From a checkpoint of a small mixture-of-experts model trained on Wikipedia: 64 experts in each of 18 layers.
Below are experts of layer 11 (counted from 0) of a mixture-of-experts language model. Rows are named router (the router's row for the expert), down (a neuron's output weights, with its number) and show model dimensions 0-191. Each number is 128 + 24 x the weight over its row's rms, rounded and kept within 0 to 255.
Before each expert's rows: a language model's description of what the expert responds to; "comes before" lists some tokens at least twice as common just after its tokens as in all text. This comes from a sample of Wikipedia text that the model never trained on. Tokens count by the router's weight.

# expert 35
What it handles: Prepositions and conjunctions opening time or place phrases in biographies and narratives, such as in, after, during, when, until, However.
comes before: " the", " a", " he", " his", " this", " it"
router [131 129 120 115 153 135 131 112 162 128 141 145 123 140 105 128 141 115 145 138 135 128 119 132  94 184 107 117  96 154 194 131 123 125 146 111 157 186 104 174 162 174 127  84 155 131  95 128  92 137 171 104 120 114 129 156 127 126 136 188 129 155 118 140 155 155 119 171  97 185  96 157 133  95 105 148 147  97 111 147 156 128 146 151 143 140 183 152  98 132 113  87 121 102 122 141 112  90 102 131 162 152 129 143 117 132 122 163 117 140  98 122 146 149 146 139 136  92 100  91 134 180 129 140  78 115 119 144 136 114  90 140 115 103 168 124 137 125 158 123 170 164 133 162 106 114 139 164 114 139 112 129 126 144 121 130 141  81 146 163  92 118 141 107 115 108  96 123 103 146 124 146 131 120 143 114 112 160 144 113 136 111 140 128  92 145 157 154  72 135 137 145]
down0 [ 85 163 112 131 140 148 180 145 136 183 145 138 142 158 157 160 134 131 175 124 129 122 109 108 149 113 120 153 121 106 164 151 156 139 156 157 136 126 164 160  80 114 123  99 188 107 122 105 154 135 124 153 126 125 142 152 121 157 104 161 132 150 126 132  87  98 158 130 108 153 134 138 180 118 109 163 116 140 121 149 163 136 139 139 115 113 122  78 113 161 161 124 130 164 135 188 106 146 154 112 125 127 121 115 119 114  90 138 108 128 120 128 165 131 140 123 170 109 137 132 145 155 111 139 120 136 105 115 105 146 160 121 123 128 150 197  98 172 128 128 145 102 127  87 164 128 132 125 120  96 139  76 112 158 168 130 125 139 129  86 114 156 126 145 128 135 171 118 157 161 166  83 160 103  89 145 114 139 146 146 152 128 151 100 147 149 135 147 122 143 106 163]
down1 [112 149 130 189 144 147  73 135 133 129 140 113 147 109 144 134 171 167 208 134 116 128 114 114 118  79 144 139 129 140 129 141 113  98  98 124 147  86 116 110 143 115 146 111 112 164  91 152 164 163 137 112 108 124 104 130 122 138  65 157 115 149 112 121 112 163 157 144 146 149  90 120 107 136 152 117  89 141 123 151  77 136 115 101 122 128 122 136 120  95 126 113 139 146 115 122 179 142 134  84 128 165 149 141 122 122 115 120 148 112 108 165 155 134 108 118 153 113 112 125 130 103 137 172 112 133 145  89  92 162 150 134 145 133 144 132 141 200 148 122 147 121 116  87 133 119 150 134 117 120 110 116 156 147 149  87 151 103 111 112 130  95 125 116 139 120 136  99 158 144 114 113 126 103 165 147  82  97 125 109 162 130 148 137  95 175 153 118 115 124  62 148]
down2 [127 137 147 120 173 134 166  86 160 115 131 103 129 117 101 114 112 115 216 153 182 145 124 144 124 129 124 133 117 147 127 143  81 126 148 105 145 153  92 158 157  97 143 120 166 146 112 134 124 148 123  98 135 138 105 146 117 116 146 154 128 105 157 126 121 134  99 150 118 132 112 100 122  74 131 127 179 114 172 119  97 140 125 100 149 125  96 156 114 124 129 103 186 101 143 121 134  68  71 101 126 149 113 127 134 144 141 137 110 127 174 151 153 130 106 163 146 153  95 123 109 150 155  99 152 100 143 129 148 111 134 134 129 137 143 141 147 162 153  58 102 138 137 191 132 111 135 136 141 180 137 142 137 108 103 131 142 118 100 109 150  87 152 137 138 112 116 120 137 135 164  98 129 128 150 129 123 135 154 118 138 108 127 145 106 114 140 159 112 188 152 127]
down3 [132 113 116 147 156 164 109  75 110 107 130 120  52  96 149 124 102 176  87 119 126 159 101 117 116 103 124 152 137 109 152  98 143 156  95 167 108  69 147 107 117 149 176 101 118 102 138 162 136 112 109 141 116 116 137 114 125 112 106 122 138 142  92  97 151  99 162 125 142 157 118 108  94 140 135 100 121 166 129 102 156 129 129 125 130 123 149  68 109 131 149  89 200 144 116 146 178 114 107 124 129 124  86 119  82 106 117 149 124 110 101 131 147 122 133  86 109 138 121  89 110 113 163 127 126 139 148 145 121 121 148 120 115 166 103 130 125 123 141 154  92 134 124  97 105 157 132 105 133 132 128 110 136 198 148 155 122 164 103 151  96 161 140 117 140 163 106 126 126 145 147 104 120  89  98 154 137 118 157 145 113 143 110 126 118 142 141  99 108 124 153 101]
down4 [143 113 173 110 100 112 149 101 128 154 142 114 115 144 138 136 167 165 125 120 140 108 172 130 120 100 131  95 115  83 144  97 139 112 154 105 161 111 139 156 121 119 121 108 104 100 120  43 151 134 132  97 132 127 126 139 152 124 106 102 130 108 148 148 138 141  83 103  86 102 152 138  68 158 111 131 159  88 106  95  97 142 140 128 161 106 169 126 155 158 152 163 124 117 140 120 133 137 136 152 142 123 153 154 145 147 169 131 159 174 139  72  84 118 117 160 133 148 174 160 144 147 128 109 104 103 137 125 140 119 111 136 159 111 147 140 184 158 138 140  98 144 119 138 127  87 145 110 147 138 157 143 147  89 127  99 117 107 136 109 103  77 110 168 120 122 154  87 153 130 101 114  93 121 102 141 153 129 136 137 139 125 126 120 172 129 139 144 171 122 133 116]
down5 [191 100 169 139  80 140 124 132 107 102 109 111 124 123 121 133 138 179 147  85 151 172 126  76 158 106 104  62 129 113 138 121 135 106 139 129 101 152 142 134  86 118  95 111 119 130 112 116 118 102 139 132 126 136  92  75 124 152 125 159 106 105 141 144 125 128  94 139 103 154 125  59 149 125 129 139 128 129 144 119  76 126 139 105 148 136 110 151 119  82 148  99 135 119 101 186 142 132 126 112 158 126 115 112 155 143 116 110 109 113 132 135 134 150 131 112  77 123 119 117  91 117 101 134 100 153 122 118 115 120 148 136 145 120 124 120 106  93 137 107 108 132 131  96 148 145 130  75 114 116 126 131 115  72 120 104 152  97 120 102 121 146  67 121 100 143  49 139 109 156 132 187 123 126 113 124  87 123 120 117 148 139 119 120 135 102 149 144 141 108 161 130]
down6 [116 150 138  82 117 123 135 109 119 121 166 118 129 130 135 151 161  85 127 157 121 114 134  99 143 119 138 105  87 115 137 174  78 160 160 131 149 146  94 132 164 123 113  96 137 169 106 133  94 137 108 124 135 147 167 174  99 128  52 156 125 139 126 126 112 123 149 135 103 165 126  83 133  96 145 131 115 135 183 146  84 116 108 184 115 127  96 126 101 154 133 121 136 130 121 124 189 116 136  83 102 147 111 129 134  95 135  97 151 144 168 108 109 136 101 132 113 127 166 105 147 156 104 126 126 123 137 123  96  94 164 147 193 136 149 133 117 153 104 123 159 120 130 105 118 127 162 105 118 145  79  97 172 146 126 118 148 131 102 134 146 110 151 128 132 145 139 105 128  81 154 125 121 140  99 104 112 151 100 134 124 114 141 133 165 126 143 151 111 179 152 115]
down7 [126 122 149 162 131 153  80 107 109  84 134 119 114 147 118 141 130 157 123  88 115 144 113 110 140 105 113 112 130 144 119  93 155 140 106 177 124 140 114 147 138 152 131 127 110 102  93 144 140 116 137 184 145 133 146 149 116  93  91 100 153 154 153 142 134 170 167 109 148 122 141 101 155 173 114 120 134 133 108  81 112 135 105 133 116  98 133 101  93 128 137 178 125 128 125 115 116  99 108 148 147 115 145 129 132 174 130 112 133 120 136 139 108 118  98 114 169 113 175 102 112  90 178 127 112 146  97 154 126 143 178 120 165 115 103 121  85 130 124 151 112 164 132 137 147 151 140 148 119 128 167  81 119 159 152 147  80 155 117 146 119 140 141 123 151 112 131 143 143 125 161 121  56 126  61 110 131 177 110 145  98 128  82  98 120 142 168 141 112 109 146 112]
down8 [ 85  94 125 160 153  94 126 181 115  93  92 114  58 132 171 144 125 127 182  98 141 172 147 154 108 103  99 144 118 109 119 131 161 141 116 135  89  97 123 102 134 155  84 108  90 107 119 177 124 102 124 180 122  88 162 126 140 117 157 142 170 124 159 138 158 131 102  94 176 124 132 120 108 121 132 144 154 164  85 123 130 109  97  92 125 129 105 142 153 137 162 132 155 119  70 132 120 103 122 108  99 133 111 135 101 149 125 144 104 117 143 151 151 146 126  90 137 143 109 134 112 103 126 175 152 136 141 140 143 113 120 126 117 143 101 132 139 127 103 156 104 128 115 162 129 136 117 155 123 107 164 156 118 134 123 109  96 115 119  88 125 172 118 137 137  87 117 138 138 145 124 108 118 148 142 125 111 160  80  89 111 113  79 145 130 121 102 149 120 133 121  88]
down9 [126 169 132 148 163 130 182 141 141 126 107 124 192 153 140 153 164  99 184 147 146 103 127  94 130 165 120 132 139 169 139 139 136 115 117 101 114  98 152  96 129 112 116 109 129  95 121  98 111 131 123 143 141  96 154  99 131 126 112 146  86 125 131 112 166  80 122 150 137 106 104 129  84 113 116 152 154 149 164 136  92 185 158 151 141 151 127 139 176  75 119  81 128 102 124 145 136 130 159 116 138 134 140 125 142 137 135 138 101 112  97 103 157 124 114 141 112 144  88 138 137  87 100 140 133 128 118 118 110 150 121 112 122 121 153  87 106  99 197  70 164 150 141 112 120 119 117 129 154 157 148 112 121 108 137 150 134 116 108 136 108 123 152 138 118 137 110 123 156 136 102 183 102 153 161 148 114 122 176 123 149 166 109  97 117  80 119 144 127 150 147 137]
down10 [150 109  84 140 140 128 138 131 127 125 134 144 112 136 127 150 143 101  85 163 113 183 139  99 138 129 110 119 190 152 145 102 114  89 121 111 139  97 122 114 138 127 107 143 126 133  91 146 164 125 120 161 149  99 168 117 104 101  99 123 139 117 133  90 118 129  93  76 112 141  84 103 151 141 138 127 160 152 144 124 119 159 136 112 106 108  91  87 138 124 135 118 109  81 109 141 156 132 110 108 187 146 105  86 129  92 115 168 137 177 135 144  79 119 144 149 112 135 128  78 127 113 130 153 124 121 106 102 132 119 139 116 150 100 155 140 116 119 132 117 141 143 139 152  96 113  69 102 129  84 100 167 146 134 169 187 147 129 151 125 125 178 139 142 139 167 137 167 121 136 122 119 128 171 129 116 117 135 143 100 104 107 143 169 135 146  65 119 140 149 125 130]

# expert 49
What it handles: Function words joining clauses or phrases, such as as, that, to, if, because, like, often after known, served or used; also the w in www.
comes before: " the", " a", " well", " that", " it", " he"
router [160 109 154 114 109 118 119 117  97 146 150 136 125 150 106  89 135  92 139 124 133 138 115 133 102 139 108 142 142 126 157 122  91 148 116 178 114 133 126 123 158 138 179  65 153 162 171 131 129 110 129 138 107 118 134 146 148 140 131 116  92 117  80 139 102 136 127 143 127 117 146 107 144 124 133 123 121 144 128 123 137 153  99 108 147 100 177 109 115  74 124 112 121 123 101 126 148 119 160 180 135 104 143 167  91  84 154 145 161 134  82 137 123 103 117 115 189 113 117 164 136 125 160 131  77 121  73 156  97  94 124 132 127 121 133 142 119 151 171 134 150 159 113 125 100 167 147 131 131 112 134 139 103 144 117 148 127 127  86  95 133 188 155 103  75 111 112 117 146 142  90 117 107  91 123 176 111  94 157 144 116 137 148 151 107  93 161 128 134 105 156 133]
down0 [ 76 122 118 131 159 121 124 151 127 140 151 168  97 114 112 140 125 110 101 133 157 112 109 114  80  98  74 145 135 121  81 153 149 128  85 146 158 134 153 147 127 136 189 187 117 146  93 104 140 126 111 151 123  97 144 159 140 109 148 161 129 156 127 131 131 130 121 116 153 126 111 156  75 109 140 102  89 139 107 104 130 101 158 128 165  85 190 126 153 128 109 160 140 169 156 145  88  57 171  92 147 115 106 116 139 135 135 123 134 176 137 116 149 105 118 121 144  98 136 132 127 157 165 143 137 126 118 123 144 115 131 100 119 109 101  95 136 123 119 151 105 133 141  99 170 140 159 109 133 130 127 145  98 133 140 158 137 141 131 122 121 132 164 114  99 139 157 120 113  90 132 140 125  96  58 139  88 134 125 127 141 168 133 115 140 135 108 154 154 114 112 111]
down1 [117 135 100 123 170 119  88 118 137 127 158 150 164 118 126 153 136 175 194  88 137 124  88 149 136 132 151 138 117 143 128 125 198 128 128 137 100 143 160 134 108 112 168 123 174 165 146 146 136 153 105 164 145 129 116 116 130  95 123  63 143 128 106  88 128  89 146  98 121 132 124 119 126 109 143 118 107 158 173 118 157 138 141 156 122 129 113 130  96 132 115  74 156 124  70 103 123 152 141 104 107  99 171 131 138 115 113 104  95 123 118 113 117 134 119 164 143 139 117 157  94 128 108  97 129 153 164 164 138 150 151 116 124 120 129 118 165 101 133 106 147 137  78 134 108 137 133 143 112 122 158 100 141 105 155  99 123 156 120 168 151 121 184 136 133 134  97 130 142 111 131 188 120  97 115 173 118 143  98 102  88 163 102 119 121 137 135 132 133 141 104 143]
down2 [ 99 124 151 122 112 144 127 106 103 114 107 142 158 119 123 125 134 110  21 137 148 117 100 105 137 137 135 131 120 103  93 111  61 117 130 130 118 118 116 134 102 144 136 115 134 196 119 128 137 138  91 141 140 133 125 154  97 112 137 124 115 134 165 156 132 166  88  99 130 125 123 126 102 140 137  94 154 142 154 107 124 134 110 153 138 137 150 114 160 153  97 126 132 173 181 100 167  94 106  77 116 158 131 134 136 124  98 132 131 133 127 162 145 178 124 105  95 129 111 151 132 109 118 122 133 116 137 115 174 121 108 125 109 154 136  89 174 132 111 124 152 102  65 134 129 133 132 102 128 128 122 132 159 137 157 170  94 133 134 144 136 121 116 133 123 143  96 131 111 151 131 105 136  63 124 105 166 137 144  90 127 155 123 134 162 121 148  89 135 121  59 108]
down3 [129  99 107 151  83 129 133 130 117 150 143 115 153 150 160 119 110 104  93 143 123 160 121 120  85 145 145 136 118 179 110 190 158 158 153  90 118  83 119  89  94 169  96 146 100 146 145 121 121 116 161 121  95 114 119  92 154 143 163 115 109 139 150 146 151 145 127 161 119 128 134 118  95 156  95 142 129 123  99 143 136 159  82 100 145 105 112 136 130 144 131 143 117 153 153 122  87  78 121 130 149  98 141  92 214 106 122 123 129 136 113 113 128  80 139 177 135 162 170 141 137 136 144 151 136 132 159 145 183 109 122 160 113 130 122 165 133 107  96 104 124 118 150 141 120 132 113 121 121 127 148 151 145  87 137 119 103 139 140 134  78  98 127  96 149 109 121 155 118 111 160 111 128 117 135 135  94 134 156 107 137 112 115 133 151 103 113 123 122 111 192 157]
down4 [152 116 123 105 122 123 123 126 132 170 165 128 144 117 162 128 119 129  78 110 146 124 127 141  91 140 117 159 129 120 106  93  96 168 154 114  92 103 124  97  89 120 105  84 126 128 141 137 124  93 178 128 160  79 146  89 128  78 133  97 126  97 126 108 136 109 112 123 108 112 137 110 185  97 105 113 136 130 124  79 144 130 159 154 123 136  91 122 153  92 125 130 175 155 133 129  89 161 117 108 126 138 130 131 112 123 157 142 126 131 141 117 119 121 173 112 144 107  89 122 120 108 113 140 166 129 111 135  93  88 155 103  77 128  96 134 148  99 128 166  95 100 157 122 123 110 142 115 175 109 137 108 130 113 150 143 144 161  72 145 102 158 122 153 141  88 144 134  98 124 102 137 145 115 165 131 115 165  97 108 127 134 108 181 165  98 124 153 146 148 109 170]
down5 [138 140 154 146 152 143  99 130 133 126 125 182 106 127 124  86 142  89 180 156 111 156 152 175 142 141 133 145  98 132 132 123 155 115 114  82 116 138 143 103 125 119 165  89 128 119 127 157 111 158 169  94 149 110 143 142 173 118 116 182 113 129 133 113  90 141  89 139 152 117 107 151 152 126 104 150  98 120 119 152 146 106 107 110  93 174 139 141 117  99 145 123 133 132 133 142 123 124 116 173 161 133 147 140  98 108 136 174 136 129 125 135 107  84  94  87 132 119 101 164 130 119  92  80 118  89 132 170  63 112 100 136 130  84 140 142  99 122 147 155  76 124 138  96 110 120 142 134 114 108 113 135 133 154  81 152 119  99 128 140 146 147 145 129  68  90 129 109 140 116 121 116 155 122 139 160 153 109 120 118 139 144 108 126 125 167 174 130 106  90 127 143]
down6 [136 141 130 133 110 161 118 118 133 109 126 129 150 143 124 150 133 108 171 143 129  94 156 121 139 145  92 124  96 124  96 157 125 107 140 105  83 147 151 122 190 123 172 160 159 137 116 119 105 125  95 124 114 120 107 186 115 114  93 152 181 189 109 151 126 148 179 154 178 126 123 144 170 150 102 191 140 153 107 131  93 107 149 124 128 126 163 133 139 147 114  88 109 106 101 138  99 144 152 162 151 123 118 138 101 113 144  83 169 106  99 132 129 140 159 134 162 111 107 124 125 133 111 123 104 119 102 127  94 109 168 159 142 113 130  78  85 125 143 106 104 170 107 140 153 123 127 159  99 129 137 135 112  79 132 126 117 120 103 112 132 140 129 109 160 116 171 122 184 117 120  80 116 122 113 139 144 125 109 137 121 127 100 150 118  88 109 100 132 124 118  97]
down7 [ 97 151 158 185 117  96 129 148 116 168 111 115 158 180 135 119 154 155 214 123 133 131 107 148  73 123 125 135 138 135 153 130 133 113 114 151 111 107 137 128 127 151 107  72 146 152 129 146 145 117 170  83  93 116 109 140 140 148 151 132 120 137 115 140  96 148 127 121 129 137 116 111 144 171 128 171 165 158 113  84 155 184 171 123 145 138 144 128 120  87 171  91 147 166 127 139 146 143 137 151 150  49 113 143 107  91 106 158 110 139 145 113 134  91 187  62 142 118 138 139 124 131 114 117 129 173 113 133 103 138 115 130 125 125 149 119  86 151 124 138 128 150 123 116 182 123 109 140 128 113 109 126 140 135 141 151 154 134 122 124 139 130 136 141 130 120 128 117 168 138 100 135 141 101 132 159 101 120 129 154 116 111 149 145 132 125 158 100 119 112 130  98]
down8 [130  90  95 151 152 113 125 130 156 160 106  72 156  90 137 134 134 171 159  90 126 138 133  95  91 116 132 139 140 124 104 144 150  83 117 157 129 127 123 147 107 145  94 125 110 122 119 138 151 132 150 116 142 167 120 126 126 128 162 105 146 126 126 128 127  78 103 116 152 161 138 130 140 110 137 144 123 131 129 129 107 109 116 147 120 131 131 141 134 109 136  99 125 118 168 174 106 159 129 125 141 145 194 140 170 136 119  90  54 153 141 135 176 127 135 136  88 130 145 142 128 156  94 149 125 111 118 151 166 171 103 154 142 159  74 155 107 145 123 149 163 140 113 134 133  92 104 155 101 151 152 129 157 143 107 107 145 110 100 105 107 109 106 144 146 152  65 128 113 161  95 158 113  91 150 131 103 136 121  96 114 157 136  77 108 139 140 164 128 179 127 152]
down9 [178 172 123  94 117 136 117 127 128 130 154 137 136 127 104 153 134 140 125  41 148 112 101 149 139 135 150 163 180 160 156  94 151 124 119 137  89 143 147  94 151 158 165  88 142 129 140  91  97 170 102 123 169  97 121 103 130 110 132 166  92 124  97 120 118 160 158 164 119 155 121 113 107 100 104 149 129 135 127 135 133  90 141 101 151 117 118 110 134 140 165 144 129 138 103 152 119 129 133 108 166 123  94 132 142 112 142 132 149 128  70 135 149 132 156 120 129 135  81 145 106 115 151 131 137 137 111 153  82 126  83 134 130 147 130 114 130 129 148  88 147 143 135 199 125 138  97  90 120 131 115 107 169 117 124 143 106 115 104  95 100 111 156  95 132 153 139 156  98  96 126  90 129 115 125 102  83 122 154 123 136 105 132 106  91 173 140 146 116 135 132 153]
down10 [144 123 126  97 113 151 126 124 110 127 132 151 125 124 108 139 105 177 115 144  88 126 106 137 128 135 163  81 146 163  88 123 138  89 159 156 155 119 134 123  93 136  98 137 109 139  98 183 157 128 106 146 151 121 119 125  97 115 129 125 129  95 152 138 142 110 103  97 113 119 141 128 143 144 152 137  90 166  95 154 141 118 128  90 105 117 123  91 144 168  76 143 142 146 145 126 146 139 159 127 112 167 101 135 141 103  92 144 123 132 101 118 130 127 148 126 129  83 149 160 126  82 116 125  99 167 144 162 136 156  96 101 145 115 112 104 116 176 124 170 163 112 123 151 167  88 100 101 105 149 132 204 105 127 139 121 181 119 102 134 157 124 124 124  93 109 116 160 123 111 142 156  99 135 171 118 179 165 140 142  88 173 132 122 146 155 122 104 152 137 134 122]

# expert 33
What it handles: Words introducing names or complements after a verb or noun, such as including, such as, with, by, alongside, starring.
comes before: " the", " a", " in", " his", " by", " to"
router [141 152 176 147 112 116 139 124 150 178 146 130 141 139  96 155 161 126 139 116 140 185 113 110 113 121 143 106 107 130 107 160 120 134 151 115 112 114  97 130 136 125  99 110 145 148 101 176 156  87 112 170 108 130 135 132  95 146 146 131 159 140  93 170  89 133 133 112  92 128 126  98 147 163 117 148 155 138 113  92 111 155  81 121 162 156 134 132  97 112 124 124 100 152  89 145 141 172 150 143 121 128 144 147 111 133 134 140 156 129 110 149 167 114 139 117 128  96 123 113 101  99 113 131 129 119 104 103 157 118 144 116 133 148 130 131  93 147 158  93 209 145 135 107 169 102 188 133 101 124  96 134 148 128 142 111 131 152 170 148 118 178 111 113 160 127 112 110  86 180 130 157 147 134 141 112 122 156  99  96 127  80 107 150 118 150 180 126 122 113 142 151]
down0 [144 141 172 122 109 118 134 131 101 125 150 100 158 157 112 104 130 148 133 107 118 143 158 137 105 127 143 127 110 116  89 110 118  94 114 146 171  82 156 157 111 192  69 127 107 133 165 129 159 118  81 152 147 116 157 146 124 143 132 153 143  76 120 125 130 129  88 100 149 125 145 104 137 129 127 111 151 126 133 139 143 143 124 117 101 112 130  86 146  93 150 142 118 107 170 128 103 146 134 139  79 153 140 171 135 122 192 144 106 128 104 150 109 114 119 106 167 127 119 126 105  91  97 126 125 157  80 176 132  97 126 107 141 130 163 177  72  99 150 135 123 131 114 127 119 151 146 160 146 136 107 141  84 128 140 165 159 111 137 166 125 145 151 131 165 162 141 114 131  93 149 155 100 131  80 118 143 100 120 162 149 142  99 141 143  93 131 148 120  91 120 121]
down1 [115 113 168 134 127 152 124 135 101 143 164 112 166 113 129 104 145 168 125  95  92 142 111 119 114  71 101 163 121 125 150 149 109 139 139 117 123 136  81 105 130 124 115 118 123 118 134 136 145 125 150  94  99 115 108  89 123 103 140 113 137  97 132  88 153 143 106 126 126 147 100 130 129 117 127 117 112 193 160 128 119 158 122 159 142 135 148  99 154 104  84 130 132 154 136 132 115 149 112 119 102 133 154 155 173 146 153 171 126 116 144 178 146 117 113 133 122 100 134 131 114 119  82 106 159 143 183 120 103 141  99 106 147 113 175 127 124 108 101 116 107 169 155 131 129 109 119  96 119 126 136  70 129 129 154  77 122 125 132 113 133 120 169  96 101 160 109 100 112 110 105 160 110 115 123 165 150 141 120 150 116  90 100  99 165 114 178 111  62 142 178 159]
down2 [130 124 134 122 133 145 156 140 111 121  97 120 132  93 127 106 122  85  61 101 139  78 113 134 153 136 170 104  85 147 157 105 122 113 114  88 123 132 159 146 122 134 163 134 109 113 154 156 113 150 182 154 149 133 140 109 120 106 172 131 112  87 117  84 170 131 160 158 117  89 141 115 135  87  84 140 134 128 129 143 130 149 114 126 123 141 131 161 174 112 146 160 109 106 147 102  90  95 120 137 141 151 151 126  95 167 103 119 156 109 144 106 131 121 158 141 107 167 123 116 157  76 130 149 146 111 134 143 119 120 107 100 122 141 131 130 145 140 107 145 154  77 152 115 104 168 117 106 133 128 116 153 164  93 117 139  98  92  90 142 140 106 117 107 152 118  99 135 146 175  76 144 103 153 122 116 117 187 129 134 144 125 149 109 147 102 154 142 158 122  82 149]
down3 [157 143 102 114 107 122  92 114 136 181 155 120  70 148 116 138 112 141 106 145 136 150 120 125 123  85 113 125 151 146 116 114 107 103 114 137  99 132  75 158  96 108 137 125  90 159  93 109 155 133 113 104 138 128 106 104 113 101 142 109 133 111  86 153 114 126 114 153 133 115 133 128 132 169 130 103 137 144 123  97 138 145 139 107 110 169 147  97 131 101 173 129 186 146 113 123 166 132 115 134 136  92 108 152 133 119  98 163 119 157 125  75 146 123 100 149  87 117 181 126  89 139 194  85 171 124 101 123 164 159 147 155 152 135 123 146 149 111 118 132 130 124 137 107 117 112 112 122 175 137 154 131 115 136 152 138 145 120 189 138 127 110 160 150 143 128 162  94 125 147 157 115 121 129 124 124 152  92 119 155 129  86 118 153 128 160  94 116 143  70 103  95]
down4 [157 189  80 115 129 116  95 123 132 154 188 121 144 120 115 185 135 119 107 107 127 130 107 146 122 152 138 139 118 152 127 146 125 152 144 142 146 116 103 112 134 158 123 155 178 110 128 130 122  76 165 105 118 137 158 145 119 138 102 143 101 109 154 101 126  89  93 142 155 135 127 149 109 145 164 107 119 156 137  90 164 153 131 154 136 153 111 166 140 141 128  66 143 114 119 121 136 117 121 129 141 150 136 108 119 134 150  99 131 135 142 146  53 106 152 127 131 132 105 142 134 107 106 160 160 150 105 126 139 184  81 141  82 145 112 101 164 179 111 150 121 125 101 104 135 141 160 103 123 163 108 132 132 135 135 168 152 112 146 116  70 123 155 129 118 161 140 139 167 138 117 118 122 183 112 131 103 132  99 144 105 144 148 125 139  88 155 135  86 135 112 107]
down5 [158 121 141 114 132 137 135 115 105 114 134  71  90 118 134 148 112 179 109 126 139 116 168 113 131 150 159 120 115 171 150 111 120 158 148 117  90 127 147 107 101 103 155 135 115 121 125 132 102 150 116 101 118 125 132  97  91  99 137  84 141 147  95 141 122 161 119 117 116 107 170 143 109  81 133 129 153 147 109 125 132 112 131  72 127 143  80 125  82 111 109 117 101 139 154 122 126 113 163 149 143 145 126 107 103 130 142 148 136 113 159 109 126  76 138 125 141 148 130 106 121  76 126 136 130 124 154 130 106 148  79 160 126 143 132 143 129 163  83 138 135 116 108 125 115 146 129  68 160 119 129 109 126 162 144  96 136 151 108 119 152 156 141 110 131 108  65 100 163 145  77 154 192 152 132 195 126 128 113 139  81 136 127 105 130 109 148 104 113  73 136 118]
down6 [174 159 146 166 101 145 151 119 159 138 182 179  63 105 115 162  96 145 151  91 153 103  94 111 132 150 137 124 170 151 146 156 139 142 101 108 136 118 149 132 112 135 151 159 154 146 146 111 131  97  96 100 136 144 130 135 148 131 142 127 133 153 148 114 138 109 144 138 139 136 158 120 122 151 148 139  86 160  66 156 112 131 124 117 173 135 120 136 124 122 114 125 102 108 113  96 150  75 104 123 153 160 109 113 136 130 122 108 157 134 111 115  89 137 140 100 116 139 137 133 139 128 151 110 139 138 100 102 101  69 135 122 158 154 131 143 154 122  82  98 114 106 125 137 125 111 145  95 131 143 122 122 138 137  91 171 145 140 140 196 166 100 120 114 129 107 101 104  94 120 151 149  91 111 114 122 169  95 104 192 113 139 134 157  88 137 145 144 113 131 122 163]
down7 [146 125 136 114 166 125 151 156 178 124  91 128 140  88 136 112 148 105 120 133 102 128 123 123 129 171 150 149 155  98 154 150 121 144 146 143 148  95 134 137 114 113  96 187  68 104 136 147 160 152 149 100  98 117 171 105  99 143 112 167 114 131 154 126 129 113 132 135 171 138 115 128 132 102 145 109 133 160 133 114 124 143 145 133 126 136 158 144 164 163 130  99 122 128 114 131 131 124 121  95 143 120 122 143 144 137 144 112 104 135 113 129 157 120 163 139 119 135 108  89 116 110 126 138 155 103 124 159 144 132 172 112 146 134 156 140 101 120 200  80 152 133 117 108 173 122 159 137 135  78 124 167 117 133 149 178 110 112 183 107  96 166 108 164  73 145 126 151 162 167 124 109 140 139  99 101 139 110 113 129 103 115 135  93 160 112 132  80 129  99 157  79]
down8 [113 138 132 117 124 134 112 113 167 138 102 165 147 139 131 135 130 154  99 136 106 116 118 151 149 154  97  91 115 163 135 161 117 121 118 138 144 107 144 151 115 127 114 128 118 138 109 110 131 134 127 140 144 137 111 103 163 137 149  98 143 131 147 132  94 151 123 134 137 128 134  64 106 119 132 158 152 127 137 137  82 147 147 166 147 148 119 119 164 107 121 108 166  66 173 113 122  97  70 108 162 149 132 106 167 168 124 133 176 114 117 114  77 152  93 121 123 153 110 164 150  62 102 146  65 109 145  65 153 127 161 142 114  79 136 137 134 125 148  91  90 111 104 153 118 160 132 108 158  85 142 144 115  77 136 134 142 120 129 124 172 123 153 128 140 114 133 173 150 103 135 106 135 130 160 155 150 133 129 138 128 146  76 105 135 125 131 102 140 148 140 112]
down9 [122 122 117  90 147 134 107 105 154 118 116 113 103 146 135 139 150 110  96 141 144 119 128 132 126 139  89  92 119 141 150 112 102 129 166 122 150 129 198 111  93 125 137 141  96 115 110 103 150 156 133 152 161 157 139  76  75 125 153  88 155 151 135 172 151 149  97 134 150 120 152 119 118 100 133 146 110  92 130 153 123  97 136 129 151  87 116 125 176 113 101 111 157 128 139 142 107 131 127 104 117 119 113 155 193 154 137 110 179 107 120  78 106  76 136 100  96 168 129 125 150 142 110 130 104 123 129 117 192 100 136 142 134  94  99 121 166 148  76 136 110  95 117 169 121 122 109 154 127 152 171 140 161 130 129 109 130 128 132 161 107  95 134 133 140  95 129 132 120 121 150 103 157 114 122 110 160 113 119 174 123 115 100 122 126 118  89  84 130 163 121 106]
down10 [131 125  92 145 122 137 143 110 162 149  97 109 146 131 133 114 127  73  80 122 106 134 154 137 149 143 156  96 121 117 184 138 124 158 124 124 122 126 145  86 146 146 132 126 139  84 101 110 101 150 130 116 165 113 132 113 171 133 114 102 126 152 159 134 137  99 115 146 132 129 156 118 120 112 125 143 119 126 113 130 115  90 131 170 156  87  92 133 119 128 137 145  77  99 152 108 116 175 138 117 179 117 148 118 139 108 157  91 118 150 105 136 101 143 140 137  84 127  78 142 127 162 107 165 132 119 129 140 114  93 149 139 137 114  81 133 130 112 164  86 144  96 126 116 155 105 124 175 159 114 181 157 138 141  94  92 120 187 153 124 114 111 103 149 126 121 123 124 112  97 150 139 108 112 108 128 192 105 107 119 108 118 132 108 128 177 138  96 138 158  81 177]